Weights of a small mixture-of-experts language model, trained from scratch on English Wikipedia: a softmax router, 509M tokens.
Below are experts of layer 2 (counted from 0) of a mixture-of-experts language model. Rows are named router (the router's row for the expert), down (a neuron's output weights, with its number) and show model dimensions 0-255. Each number is 200 + 20 x the weight over its row's rms, rounded and kept within 0 to 999.
After each expert's rows: "comes before" lists some tokens at least twice as common just after its tokens as in all text. This comes from a sample of Wikipedia text that the model never trained on. Tokens count by the router's weight.

# expert 15
router,246,222,189,216,175,219,211,186,231,177,182,221,206,207,188,156,201,219,212,208,230,157,164,202,185,231,184,178,203,227,200,221,213,143,202,186,208,234,214,205,202,234,171,211,185,221,208,177,206,192,205,188,194,184,202,193,187,219,193,189,199,201,232,198,179,204,233,183,166,166,215,201,187,196,250,213,214,179,217,199,217,202,177,210,188,214,220,181,176,213,182,166,235,200,211,184,187,223,199,180,212,183,152,184,182,220,210,200,214,231,218,233,207,186,214,205,199,227,227,195,200,162,209,225,206,197,208,192,188,215,187,207,186,204,212,167,198,228,198,218,207,174,226,199,144,192,195,221,205,144,208,198,199,196,209,184,190,180,167,180,231,197,227,206,213,193,198,179,214,230,220,161,205,207,151,216,208,210,205,221,210,209,225,212,169,163,207,223,220,201,219,195,235,180,205,214,196,217,167,180,175,220,203,226,188,202,224,242,181,205,230,214,192,186,185,206,199,209,212,203,225,185,216,219,199,209,186,214,195,202,242,191,213,216,223,184,193,213,210,183,185,176,182,187,192,192,175,200,161,216,208,215,184,240,194,223
down0,184,194,222,190,257,249,231,204,209,188,201,213,190,219,188,198,213,204,183,207,195,213,222,210,170,230,193,197,180,211,235,208,178,215,217,219,189,177,162,180,225,171,219,212,187,199,220,229,201,146,211,206,187,181,195,187,226,194,218,205,222,197,216,221,212,205,201,187,219,198,189,223,235,191,221,210,179,207,183,224,213,193,141,217,194,216,218,206,150,203,234,216,211,160,220,213,210,188,198,183,187,208,226,200,194,201,225,209,205,202,184,196,174,204,205,194,198,199,197,197,201,221,199,200,181,214,217,190,184,162,173,211,224,162,201,160,174,202,206,188,195,196,169,207,195,188,203,199,177,245,193,194,192,206,179,150,220,150,165,212,199,160,180,163,207,194,174,215,238,190,157,204,237,191,173,189,181,226,208,209,202,211,184,215,195,202,237,206,194,246,200,181,225,181,203,189,174,201,193,187,190,228,214,229,190,202,190,205,201,188,184,215,219,172,203,185,198,215,203,201,218,191,190,162,175,170,206,188,148,213,224,204,185,209,172,199,208,183,214,191,211,169,203,149,224,213,206,197,188,185,196,233,181,199,211,198
down1,191,176,218,199,195,222,221,195,186,217,197,196,226,163,213,205,222,204,215,212,204,239,160,258,253,214,232,205,221,221,182,213,211,205,197,187,216,182,227,179,191,171,195,199,218,203,203,206,193,196,241,187,239,227,183,214,225,210,222,161,179,175,191,205,165,208,203,202,235,204,230,183,193,214,221,214,214,208,205,181,213,175,227,238,252,193,192,225,177,169,179,199,236,164,200,195,200,196,195,187,204,187,203,194,210,211,191,206,189,222,171,204,211,238,204,208,229,161,196,240,201,184,237,198,184,207,182,205,179,212,199,210,173,222,208,217,248,178,204,163,199,197,188,213,187,222,166,181,209,201,206,215,224,192,161,209,210,190,219,215,227,178,192,215,232,229,195,206,219,198,161,200,197,196,245,221,161,229,220,171,223,197,218,215,200,208,216,202,203,197,216,198,183,184,191,211,200,222,183,223,256,201,184,184,215,223,205,217,210,198,212,222,184,192,190,223,179,208,209,189,221,231,216,212,187,196,211,195,175,208,196,227,235,198,195,172,206,211,186,208,184,194,214,219,208,202,163,193,196,170,219,208,207,236,195,224
comes before: "1", "2", "born", " •", "S", " Born"

# expert 3
router,187,224,200,211,153,185,257,197,234,190,176,233,215,197,201,212,197,204,212,197,193,183,179,169,213,186,201,145,201,204,184,167,188,212,205,173,197,187,200,224,185,264,183,179,213,156,220,183,217,198,210,181,233,229,206,223,213,200,193,235,223,230,217,215,182,189,201,209,169,172,188,229,193,187,199,188,189,200,219,170,160,170,176,208,231,188,179,202,237,171,215,210,229,197,226,179,203,182,185,212,188,188,207,182,193,204,230,207,211,192,196,231,183,208,167,194,205,238,207,200,208,213,194,202,188,212,218,202,208,170,203,203,190,180,194,225,226,160,216,229,196,178,196,209,196,202,170,214,231,208,217,183,203,206,203,138,211,225,224,210,208,203,194,174,210,204,204,211,213,204,211,178,209,174,162,216,242,201,195,210,153,220,206,198,200,212,179,195,228,200,179,196,231,198,207,185,219,179,165,198,199,188,184,200,181,199,211,212,210,195,208,183,204,194,209,224,187,179,175,165,220,218,182,211,212,218,202,204,149,190,232,202,199,220,196,214,188,176,218,239,202,195,156,185,182,172,217,191,206,228,192,201,211,232,228,193
down3,198,235,195,214,204,207,194,174,203,230,187,217,225,148,187,213,188,229,191,176,190,194,203,181,195,173,177,222,216,189,194,197,221,163,219,167,223,158,251,168,157,201,224,190,211,219,195,183,218,181,182,201,218,213,188,201,192,202,198,189,225,204,196,209,203,209,173,207,190,226,206,203,218,196,195,212,219,153,223,221,155,178,196,206,202,207,153,205,200,196,202,200,197,237,230,221,201,206,214,183,191,229,208,212,211,194,194,195,191,226,183,163,204,162,162,182,176,216,207,233,218,165,192,168,178,223,205,202,207,190,181,197,184,214,195,227,188,183,218,197,213,216,188,191,165,194,219,197,200,245,209,196,213,185,215,175,189,197,162,183,210,199,237,204,212,198,166,204,161,230,188,208,231,206,184,186,201,190,224,196,193,194,191,225,154,190,229,180,205,179,177,214,200,218,178,185,202,190,208,233,207,174,224,197,214,185,222,195,243,191,236,216,205,209,210,197,197,196,166,210,212,222,229,219,190,218,192,188,167,206,194,249,196,181,235,165,223,226,201,189,207,227,177,177,216,205,219,182,171,198,169,213,179,198,227,227
down4,206,198,196,195,184,185,199,175,186,209,197,199,206,189,205,222,186,199,182,181,215,204,199,229,190,220,175,194,207,191,174,221,194,185,199,172,221,217,168,192,166,179,193,189,215,207,216,184,215,202,219,153,202,219,207,215,172,179,207,187,182,195,155,201,159,177,192,212,165,238,204,209,218,202,187,252,217,233,175,211,209,183,208,216,207,170,202,196,157,219,218,181,190,256,184,249,235,179,185,156,216,223,200,192,187,230,187,202,197,222,215,192,221,156,231,200,194,200,176,183,220,211,227,178,196,195,196,161,204,213,227,217,219,206,221,203,171,189,226,200,197,170,209,214,141,181,214,207,205,212,205,185,204,199,203,206,191,198,199,185,208,227,201,208,173,215,217,183,210,177,197,197,209,171,165,188,207,180,186,220,190,199,174,184,204,193,181,191,199,184,160,213,221,201,223,184,199,203,166,173,177,219,189,212,197,201,173,181,194,218,214,193,236,223,201,223,157,177,180,169,171,204,193,176,186,183,219,191,197,222,188,199,220,169,218,158,184,186,184,210,192,184,182,203,227,202,168,209,187,218,141,205,160,180,218,192
comes before: "1", "2", "3", "4", "5", "6"

# expert 0
router,216,215,187,210,181,240,209,193,204,168,197,184,231,202,201,271,239,238,220,210,202,196,189,194,210,199,198,205,205,219,202,192,185,200,189,197,167,186,194,212,206,201,177,182,233,182,239,214,169,196,195,232,187,213,220,198,208,241,198,183,178,191,226,206,177,241,195,218,188,216,198,225,204,214,213,191,175,191,188,207,209,169,188,185,190,186,199,196,202,191,185,194,240,200,186,197,187,210,269,206,176,192,182,194,176,190,204,161,203,208,217,212,197,214,197,146,189,205,211,192,210,180,180,195,197,207,211,168,223,205,196,210,216,206,204,211,191,203,185,222,187,189,200,254,191,214,196,208,229,193,227,229,211,214,201,201,197,204,199,196,203,181,219,178,206,211,248,176,238,217,222,203,194,188,180,218,205,231,190,175,171,179,247,212,211,220,212,215,190,235,202,217,228,168,254,199,198,196,150,190,211,222,188,205,198,213,203,198,224,205,207,210,181,205,172,211,235,196,204,199,245,197,224,191,202,190,210,201,212,185,189,194,200,252,180,170,185,203,207,189,210,197,190,221,188,200,201,219,160,237,209,162,214,264,199,204
down0,210,211,182,211,181,196,180,176,143,178,206,250,212,197,201,224,221,164,179,172,214,199,185,198,187,189,228,218,199,218,199,156,189,208,202,167,197,200,206,249,205,186,230,241,205,178,210,220,219,241,177,188,194,222,227,160,180,182,225,238,206,171,228,191,194,162,214,197,189,201,232,177,229,186,186,204,214,173,174,191,211,178,225,209,211,189,215,205,185,201,188,162,219,201,196,210,187,174,169,203,212,237,169,228,169,200,209,198,190,193,224,187,195,196,159,194,224,215,191,177,221,227,208,184,205,221,204,183,201,238,167,224,210,185,230,198,186,229,192,202,181,209,174,216,189,192,220,174,173,204,189,151,210,167,200,176,174,170,215,200,199,166,203,187,202,223,207,230,199,207,208,198,213,165,202,202,178,199,206,224,203,200,174,181,195,210,237,209,202,189,191,195,212,221,233,187,165,191,200,190,188,176,182,222,180,193,168,232,225,197,195,199,206,199,216,209,230,192,194,185,216,190,206,169,216,229,170,166,221,223,222,157,183,207,193,218,187,220,204,209,221,166,189,195,178,205,219,223,212,211,199,175,202,198,208,211
down1,212,213,212,194,242,219,216,196,237,203,199,228,238,189,187,186,205,213,214,211,217,191,190,210,203,219,206,204,197,183,196,200,217,218,186,158,217,226,223,186,162,218,199,181,197,185,241,218,148,183,215,174,171,174,211,166,206,197,205,216,199,200,206,214,244,181,237,229,191,194,173,180,189,185,214,178,225,232,232,189,176,223,202,192,193,201,153,197,202,217,188,205,231,193,189,221,208,197,196,218,202,177,196,221,202,193,231,213,250,223,195,204,177,186,186,183,171,197,220,168,213,203,226,194,244,207,174,198,205,228,193,214,226,180,203,194,200,174,217,212,192,212,233,163,175,219,169,219,230,207,192,188,215,188,147,212,212,196,218,218,218,197,189,226,179,213,196,210,207,225,228,183,225,194,194,206,223,181,172,184,192,222,191,156,203,193,226,177,189,175,171,182,168,180,212,193,221,194,184,188,229,220,201,218,206,223,186,196,206,180,158,214,208,184,213,222,211,200,213,203,220,194,181,202,220,197,196,223,162,168,214,159,224,217,214,200,188,205,201,200,194,189,191,183,156,194,196,200,192,170,222,223,234,190,251,191
comes before: "0", "9", "1", "8", "2", "7"

# expert 13
router,200,223,194,197,170,191,196,187,193,185,167,246,224,247,199,251,205,192,212,217,218,188,156,191,206,227,216,208,206,236,195,182,191,185,199,211,202,208,199,193,198,218,211,212,206,200,204,188,219,194,197,223,225,204,207,171,192,187,197,197,193,186,197,189,208,220,192,220,209,172,225,227,180,243,189,196,196,148,205,194,216,208,209,209,194,185,212,208,196,204,186,208,228,219,228,207,196,217,233,197,181,201,173,210,218,188,212,196,203,136,217,233,210,246,192,172,225,196,206,209,202,232,143,225,200,212,198,147,194,145,195,237,175,202,189,194,227,199,208,221,210,206,206,217,170,204,211,212,223,195,202,209,227,206,193,220,201,171,173,216,259,204,186,214,222,216,207,196,222,195,222,198,190,211,172,203,217,206,201,186,193,243,171,198,178,198,215,195,214,210,195,197,213,203,221,193,231,199,184,192,218,222,209,240,215,212,210,188,199,229,222,199,181,222,166,213,192,175,223,192,167,251,243,194,194,238,196,196,193,212,225,225,189,227,210,204,183,184,216,219,207,179,210,210,191,207,183,195,192,196,234,154,232,227,216,206
down0,206,211,201,178,148,206,203,223,182,199,231,164,206,193,184,232,209,191,225,170,178,219,168,163,196,211,203,172,186,163,201,212,211,183,267,232,193,172,226,203,170,212,218,199,193,226,192,163,225,209,200,186,181,185,191,234,200,186,231,192,201,190,200,201,244,194,173,179,199,202,194,211,194,198,202,223,187,193,216,162,196,214,218,154,191,197,213,216,208,174,206,148,181,191,211,216,154,202,186,213,182,214,214,193,181,205,169,231,217,220,217,154,210,221,192,188,168,206,213,181,223,186,181,202,244,212,219,197,210,155,167,183,189,179,169,181,203,219,190,173,208,191,205,178,263,221,180,189,186,181,198,216,179,191,183,189,190,212,196,176,167,179,196,244,212,207,207,203,198,197,230,242,183,209,204,213,236,213,207,206,190,162,186,190,201,181,191,211,218,245,207,209,194,208,210,208,167,177,221,186,208,194,191,194,176,199,177,220,215,201,197,161,185,206,205,185,205,191,202,187,192,168,203,190,173,184,192,189,196,197,217,187,195,203,194,181,175,188,207,213,228,201,167,196,192,229,212,228,204,179,193,207,188,186,183,215
down1,178,159,228,184,204,208,203,186,204,228,187,199,193,196,192,186,173,206,200,170,226,230,189,212,232,202,201,211,159,219,177,214,178,230,192,193,214,196,201,186,187,207,208,213,171,199,223,219,242,185,229,186,218,197,215,189,188,213,210,201,215,189,178,209,191,208,190,180,222,196,195,197,212,188,216,172,196,205,232,190,195,187,197,205,195,217,154,196,186,194,213,196,188,182,201,258,237,172,206,192,189,218,209,226,181,188,202,199,193,210,165,193,259,158,212,182,161,205,209,184,180,246,213,178,188,192,194,224,210,196,213,254,181,193,194,184,200,174,227,188,241,211,182,202,196,188,179,187,231,202,227,203,201,199,197,208,223,166,155,192,242,237,187,211,201,199,217,188,185,212,222,209,225,236,188,225,205,188,188,225,231,181,197,183,201,201,193,194,200,215,176,196,191,208,169,209,188,213,223,222,223,229,169,216,208,159,216,199,171,199,195,218,182,221,205,186,183,201,207,224,180,235,199,171,208,205,248,182,212,223,240,166,180,161,173,243,206,193,171,239,192,211,199,187,190,239,187,193,210,184,196,221,188,202,200,200
comes before: "0", " |", "9", "8", "5", "6"

# expert 6
router,200,222,206,206,182,223,180,171,198,197,227,195,198,216,214,204,224,203,216,191,198,182,164,213,205,217,223,186,223,203,190,178,198,215,184,179,152,214,215,191,191,190,211,201,217,195,237,191,192,167,206,191,217,196,245,183,195,204,197,228,171,215,203,186,200,189,210,239,228,208,202,201,170,222,218,218,188,200,203,234,194,168,190,182,184,166,204,188,212,193,213,207,225,205,198,227,183,206,188,240,208,181,188,180,220,195,199,169,204,197,230,201,203,192,165,184,211,205,209,250,199,204,180,223,165,225,196,186,225,210,202,217,188,225,220,152,202,204,207,235,168,209,216,208,175,230,201,189,221,189,157,213,187,205,208,168,175,215,208,219,182,190,205,202,191,204,185,162,222,210,209,173,196,201,189,229,264,229,196,157,210,192,195,211,221,204,206,210,182,195,193,180,241,182,196,151,182,198,200,232,212,192,199,233,198,198,216,199,192,194,186,212,193,170,170,187,232,190,213,156,201,260,208,217,241,216,182,213,165,198,262,222,195,225,190,225,191,234,201,222,180,185,223,203,193,181,192,203,206,219,222,212,194,187,216,215
down3,205,197,208,204,192,206,215,217,185,190,169,212,177,218,181,187,172,159,206,201,179,186,201,228,203,196,166,206,197,211,207,216,170,200,232,227,217,221,176,188,229,196,218,217,195,209,213,211,191,172,177,201,215,207,194,199,194,230,233,167,197,164,189,194,188,186,185,204,248,216,200,235,221,211,157,226,202,189,200,176,186,175,189,176,160,207,220,195,189,247,200,190,203,226,195,214,208,176,206,191,198,203,214,226,206,214,221,191,242,259,190,202,225,218,227,171,206,202,195,185,205,215,210,182,203,229,177,223,174,194,207,192,202,222,244,191,169,210,175,207,209,193,196,221,180,185,223,205,166,193,194,201,176,198,202,207,199,210,213,200,203,184,209,197,183,165,219,196,175,166,224,219,176,188,244,212,201,181,228,182,182,192,216,206,226,222,220,199,180,228,171,218,214,185,205,209,205,210,212,197,199,238,176,186,200,155,193,223,221,213,162,199,231,228,178,160,190,188,185,196,187,172,201,200,212,176,224,192,191,153,180,191,204,239,189,194,195,188,192,200,192,251,198,136,207,190,220,203,190,177,212,180,219,230,229,226
down4,188,199,192,192,171,212,172,167,182,181,207,191,183,183,210,194,207,195,190,179,176,205,179,215,196,188,193,211,177,179,220,240,194,178,210,213,181,185,191,166,216,187,209,192,204,187,229,178,217,211,206,207,207,179,187,215,236,198,209,238,203,201,193,191,241,237,247,201,197,167,176,197,173,195,209,206,164,181,227,193,233,190,186,228,197,206,199,194,168,219,248,188,150,197,172,186,174,168,152,203,196,191,214,193,201,149,218,212,185,195,165,219,203,193,228,220,199,198,204,215,180,249,191,190,205,185,228,195,191,230,214,175,201,195,201,176,182,197,193,180,241,237,206,226,185,190,171,229,190,211,193,210,184,208,206,200,188,185,198,225,216,235,186,155,188,201,185,206,198,196,202,215,179,159,203,214,193,179,184,185,191,209,192,164,219,180,181,175,189,152,197,232,181,236,162,200,165,210,205,215,229,218,216,198,210,199,219,184,165,165,202,227,220,186,196,200,204,209,219,247,240,208,188,217,187,204,197,199,197,205,219,182,210,192,203,220,193,232,183,182,184,207,168,206,220,208,210,211,176,225,212,230,220,204,192,179
comes before: " the", " a", " and", " his", " he", " an"

# expert 7
router,235,190,187,212,210,229,213,180,176,177,178,235,181,215,229,235,220,205,187,223,203,200,191,221,207,182,212,206,195,235,197,232,191,195,204,205,196,199,219,217,180,215,164,196,228,192,212,165,187,219,170,184,191,196,208,182,224,231,193,201,186,141,245,179,189,195,203,193,226,165,176,193,182,194,196,220,187,195,247,194,188,218,206,184,211,200,200,188,200,198,174,206,209,232,170,171,173,199,207,221,217,159,192,204,202,199,191,173,199,193,209,199,197,217,174,201,208,207,219,256,202,195,205,207,202,198,202,167,216,185,190,187,203,216,214,198,258,190,200,226,195,200,207,196,218,204,207,192,193,170,215,196,219,227,199,195,211,141,221,204,236,174,237,233,196,224,202,205,207,218,217,186,222,182,201,189,196,199,201,226,203,231,206,208,195,219,214,220,211,234,187,196,195,180,221,141,198,188,203,168,212,208,201,236,195,223,227,190,221,204,183,185,171,155,153,234,212,167,208,172,172,229,192,190,223,220,194,185,204,196,160,199,182,212,179,186,219,227,193,181,224,164,203,190,213,184,192,181,219,199,237,174,201,217,183,189
down3,229,181,184,222,217,149,179,171,172,203,204,212,205,213,203,224,207,187,203,228,223,179,205,206,183,195,229,174,202,203,163,226,215,220,210,218,223,200,196,223,206,240,184,171,232,225,182,226,198,181,222,214,171,226,231,209,208,194,205,206,197,159,214,189,198,223,225,189,218,203,224,206,178,201,169,200,177,144,165,199,205,207,189,174,205,199,228,188,187,201,172,226,232,199,211,233,153,225,194,144,219,224,158,169,211,199,210,217,226,184,220,205,210,192,233,195,204,213,215,198,199,209,169,209,200,199,188,204,203,227,219,217,213,204,230,195,199,201,223,227,187,200,177,193,172,189,192,171,185,183,196,157,163,203,221,195,182,182,200,220,183,219,200,197,202,162,183,185,219,169,232,200,179,211,181,189,221,214,175,202,192,199,198,180,208,221,200,164,187,205,177,216,209,202,227,197,178,190,191,208,165,188,212,227,208,197,218,185,206,244,190,181,164,237,203,193,176,192,221,176,164,213,197,210,218,216,188,231,185,195,200,183,184,179,178,189,204,171,176,237,172,209,208,207,178,219,199,152,187,179,188,209,215,209,193,193
down4,191,208,183,192,215,201,204,191,213,197,194,232,164,191,188,215,198,158,205,216,178,232,166,214,159,221,219,197,204,202,189,219,192,200,219,223,201,185,195,192,197,226,203,215,213,148,191,216,192,216,193,206,216,197,207,234,225,242,207,186,179,213,242,201,209,208,214,221,195,187,197,207,208,196,173,195,266,199,239,168,267,215,209,177,197,224,200,187,193,228,227,183,199,173,189,196,182,175,177,209,201,195,210,196,250,164,185,213,198,221,189,189,192,188,185,190,211,172,175,182,197,234,182,230,216,169,231,186,184,203,213,183,210,234,191,182,156,150,198,209,188,213,196,182,203,196,198,158,180,202,191,184,181,197,200,156,200,208,201,208,204,224,210,198,226,230,185,202,207,200,193,179,198,190,231,209,169,184,198,185,226,205,198,192,154,219,177,194,219,203,226,230,200,206,174,182,208,200,200,235,202,167,188,183,195,223,186,227,200,212,158,198,190,176,196,196,184,170,177,234,200,192,159,225,191,214,178,219,191,194,187,149,185,239,199,214,215,183,192,222,178,189,194,196,204,198,236,200,212,199,197,198,208,211,226,208
comes before: " of", ",", ".", " in", "s", " to"

# expert 14
router,193,209,227,211,182,228,207,187,216,222,186,181,160,189,203,210,205,210,209,221,188,200,178,193,170,187,183,216,186,185,188,202,210,221,177,211,160,208,208,199,175,199,186,219,215,193,233,209,166,215,170,174,216,148,201,208,183,208,194,252,207,181,186,201,194,231,186,190,195,176,226,194,180,201,216,190,169,214,192,194,248,146,154,168,198,194,153,225,194,205,188,215,217,185,222,190,190,201,222,214,182,167,189,192,175,198,219,216,196,216,198,202,170,237,201,184,179,238,204,184,198,226,196,166,163,225,193,175,166,200,201,210,220,220,214,179,235,185,215,218,213,208,232,224,176,235,201,211,185,204,179,208,204,197,190,218,197,209,185,182,233,231,202,199,201,196,227,211,210,224,209,196,204,192,208,193,230,186,236,188,190,191,246,192,221,182,247,193,199,216,184,182,187,199,211,186,232,198,148,217,196,197,195,257,184,228,194,186,200,200,196,170,206,193,178,198,191,200,189,219,217,198,209,228,188,220,174,198,178,197,233,227,190,188,171,178,200,211,205,198,184,204,189,224,166,225,225,196,192,208,215,183,196,251,226,190
down3,166,190,182,246,177,198,205,178,187,199,176,214,258,223,195,212,185,244,227,191,204,188,191,228,203,232,198,214,197,187,208,234,178,206,191,197,201,188,212,176,224,198,226,202,206,220,217,211,212,202,208,205,208,202,195,188,219,187,211,215,210,192,214,189,243,170,192,171,247,229,172,199,214,209,207,177,203,201,185,182,245,183,203,166,208,206,235,216,209,206,216,187,200,214,213,180,196,222,184,207,193,178,174,199,216,162,204,220,206,200,150,181,240,209,179,201,188,208,185,205,173,185,180,204,209,225,208,228,189,188,209,200,208,199,207,199,199,243,194,222,223,196,199,203,205,200,186,191,173,144,234,212,205,194,183,207,187,200,203,178,250,184,201,192,219,177,204,196,195,167,207,201,191,205,193,226,141,204,180,210,173,192,182,222,219,207,234,214,216,195,198,179,182,211,176,173,174,224,218,184,174,208,215,191,226,216,155,206,187,205,164,197,207,215,246,199,203,191,156,218,173,189,216,175,200,212,239,193,236,193,177,223,183,219,208,156,192,191,220,181,194,242,184,203,213,213,206,169,195,169,216,210,189,183,189,218
down4,204,144,186,212,214,231,195,173,182,201,232,198,202,191,207,208,172,241,188,194,197,204,188,240,203,203,212,210,222,200,225,211,210,243,228,213,225,180,197,202,202,221,223,197,180,189,207,206,219,257,193,204,202,217,222,178,204,235,208,221,172,216,186,224,193,219,206,188,210,206,217,212,205,215,191,183,209,177,201,216,184,192,196,189,215,244,206,174,229,172,193,200,239,190,216,169,240,186,201,200,204,195,213,242,173,183,204,209,182,190,179,206,192,237,245,241,213,208,185,170,220,219,207,173,212,197,206,190,207,192,201,219,187,210,219,201,209,189,195,204,212,216,180,183,206,194,232,203,257,214,163,207,182,204,197,173,203,207,202,208,201,243,221,188,194,172,207,199,174,177,219,194,206,199,226,189,164,174,223,189,228,209,150,218,189,174,223,211,217,178,200,222,205,206,210,236,211,222,195,193,213,202,224,164,219,217,188,191,188,195,211,233,221,208,220,227,174,196,167,224,206,222,242,228,187,165,183,158,211,231,200,204,234,177,204,206,214,219,203,208,164,197,176,202,208,227,190,197,222,208,174,193,221,194,169,229
comes before: "\n", " The", " In", " He", " be", " It"

# expert 4
router,192,236,215,196,189,214,188,206,190,224,177,237,195,214,229,213,211,214,196,203,272,157,207,211,193,175,188,182,202,198,199,198,197,194,162,164,201,224,194,179,184,194,136,194,210,198,205,202,166,229,180,197,191,210,200,209,215,177,192,229,193,150,212,212,181,174,194,225,181,232,217,230,161,203,218,187,188,219,202,199,218,234,177,196,167,169,194,200,195,184,208,196,222,207,217,180,169,237,179,195,190,211,195,201,174,175,202,183,201,146,195,236,218,200,211,204,207,237,248,179,200,180,198,216,205,182,206,198,205,221,176,181,212,189,213,226,216,187,201,222,201,217,203,197,221,194,203,205,171,195,178,208,158,211,143,201,200,217,182,184,191,163,211,179,183,209,225,208,224,174,185,206,217,199,215,226,211,182,201,193,199,247,207,227,236,185,191,207,163,180,213,213,221,205,238,208,214,204,184,224,226,212,212,216,216,212,226,180,224,238,179,201,203,183,179,204,244,210,214,185,200,220,213,174,207,179,183,193,214,207,213,205,217,217,183,203,207,189,224,221,250,191,177,191,200,218,200,186,195,209,202,194,205,190,195,228
down3,192,205,176,164,187,201,237,161,186,159,155,239,194,185,214,211,235,231,154,186,206,178,191,213,196,219,201,163,179,168,213,199,226,174,207,212,240,182,204,209,204,187,195,162,188,202,211,141,217,201,201,204,182,171,206,183,189,200,217,208,183,162,204,254,157,187,174,215,206,216,202,246,190,204,213,219,182,254,176,227,212,198,205,229,196,202,175,180,168,210,207,197,189,208,199,203,201,209,207,221,187,189,204,198,189,213,176,182,205,215,223,202,197,215,207,177,212,208,215,201,206,166,174,182,190,217,189,226,220,224,181,229,179,196,239,213,201,194,166,195,195,210,180,212,206,188,199,213,203,207,211,217,219,199,199,185,213,193,246,177,185,205,215,176,171,188,215,190,210,197,161,169,229,218,214,188,199,199,204,191,221,223,221,215,197,177,197,204,208,203,212,202,236,200,209,217,194,208,221,189,212,212,201,204,211,205,191,189,177,177,170,200,193,185,214,186,185,184,237,166,221,195,218,194,196,192,183,235,221,217,227,209,203,201,224,180,199,251,176,224,188,178,206,222,186,199,193,229,237,259,188,215,180,211,220,177
down4,191,159,205,219,204,208,193,173,206,187,211,197,220,188,199,212,205,221,210,219,201,215,203,219,214,197,171,197,192,192,196,178,151,200,214,191,192,173,189,250,184,215,238,224,206,203,186,206,228,204,167,208,165,199,189,212,213,214,201,208,219,209,176,197,192,161,215,186,189,220,196,202,202,156,180,221,220,211,247,215,208,209,205,201,172,204,173,233,191,200,210,188,209,235,192,204,201,189,153,198,178,161,208,181,202,202,199,193,209,213,203,198,219,231,219,208,172,251,240,235,205,198,174,217,223,202,226,193,200,214,183,202,213,211,204,213,157,178,202,226,181,208,205,170,161,184,177,218,213,207,184,227,224,215,185,214,203,185,192,201,223,206,161,228,205,208,207,221,179,183,201,187,212,206,222,197,158,163,179,223,157,201,189,216,202,233,191,209,198,215,216,187,200,171,199,234,147,229,236,262,174,212,202,199,218,195,205,167,183,192,219,189,208,210,199,234,190,223,209,150,239,190,223,184,184,199,217,219,206,181,210,182,201,227,196,191,194,225,223,191,190,204,223,204,176,214,175,227,199,189,202,211,183,206,192,236
comes before: "\n", "-", "|", "==", "The", "==="

# expert 11
router,200,190,199,211,170,217,205,192,219,215,209,225,225,221,193,188,232,178,246,202,193,208,189,191,159,166,205,206,187,187,175,185,190,198,192,203,193,196,204,185,195,222,154,242,180,196,199,172,150,180,200,231,211,188,201,215,220,194,191,227,209,160,217,202,195,203,185,171,203,185,206,237,181,204,205,227,177,175,207,196,200,217,229,216,200,198,194,196,216,193,190,186,232,180,213,214,190,201,221,247,236,187,187,195,205,183,210,167,186,174,209,214,212,202,214,178,200,191,217,219,205,195,180,192,187,236,209,191,180,224,186,235,199,195,211,173,223,204,198,204,182,198,228,230,199,211,198,183,243,192,192,216,175,201,204,201,205,229,214,151,210,198,212,213,164,223,200,183,233,223,238,174,194,192,172,205,198,206,212,164,209,197,202,220,176,195,230,199,212,244,176,156,212,174,219,166,211,200,193,198,217,219,181,188,205,228,213,182,209,225,229,176,216,268,192,193,223,227,198,205,160,216,230,212,241,209,200,219,217,194,190,194,192,233,180,160,228,204,204,195,164,183,204,184,190,210,217,197,159,161,195,189,200,206,206,217
down3,187,197,199,220,161,171,200,196,220,198,262,201,194,222,203,205,173,172,208,222,195,179,185,207,211,225,218,209,195,209,198,180,212,190,176,176,199,152,204,182,174,156,187,199,205,209,210,215,238,145,204,213,177,185,199,184,213,197,206,201,208,160,222,189,234,206,202,166,234,226,182,195,201,219,195,180,222,195,198,202,237,224,193,165,172,224,214,211,168,183,187,215,155,213,221,204,190,195,181,224,196,219,199,193,205,173,201,197,210,198,213,243,199,201,206,213,213,221,214,162,202,185,237,175,222,166,215,187,155,201,218,243,208,198,214,214,212,190,212,214,188,229,171,198,193,231,220,188,221,211,234,195,205,157,217,167,197,206,241,173,179,198,204,258,203,202,211,221,171,209,179,157,170,196,207,213,226,182,191,214,170,224,180,174,193,208,196,193,207,224,222,205,213,174,181,215,202,174,212,176,182,193,182,186,197,210,212,241,193,186,196,210,205,208,210,169,185,199,197,187,178,201,173,214,178,224,216,175,197,185,214,193,212,198,193,224,227,226,234,184,196,206,189,185,187,163,194,189,195,207,186,208,221,190,186,175
down4,227,231,203,166,220,174,203,203,235,182,206,188,230,197,208,197,207,211,199,188,203,179,175,177,156,201,185,206,177,186,195,203,239,220,162,215,195,202,186,195,183,187,197,230,187,210,203,182,173,171,191,210,185,203,197,222,202,208,225,195,204,193,207,190,147,208,194,223,190,197,194,151,225,215,186,229,213,260,200,189,155,211,188,197,199,190,222,191,181,209,188,202,186,185,193,177,179,217,217,237,179,182,183,226,194,219,188,214,196,168,183,219,215,195,228,220,180,190,214,212,217,202,193,165,201,186,215,199,222,221,223,167,204,182,209,238,193,225,224,208,201,192,179,198,196,189,201,227,175,188,173,219,208,169,177,214,174,236,167,195,183,206,242,182,189,203,218,195,179,227,200,197,210,223,192,177,205,196,196,180,186,200,170,225,204,191,211,193,199,206,199,185,155,159,181,216,241,171,190,196,181,201,214,196,206,210,220,182,176,189,179,224,197,253,222,184,195,206,204,225,172,218,207,176,195,181,193,215,248,228,185,207,181,189,238,215,187,203,191,164,162,240,200,229,217,181,165,187,180,192,164,213,207,199,193,229
comes before: " ", "\n", " \"", " —", " A", " W"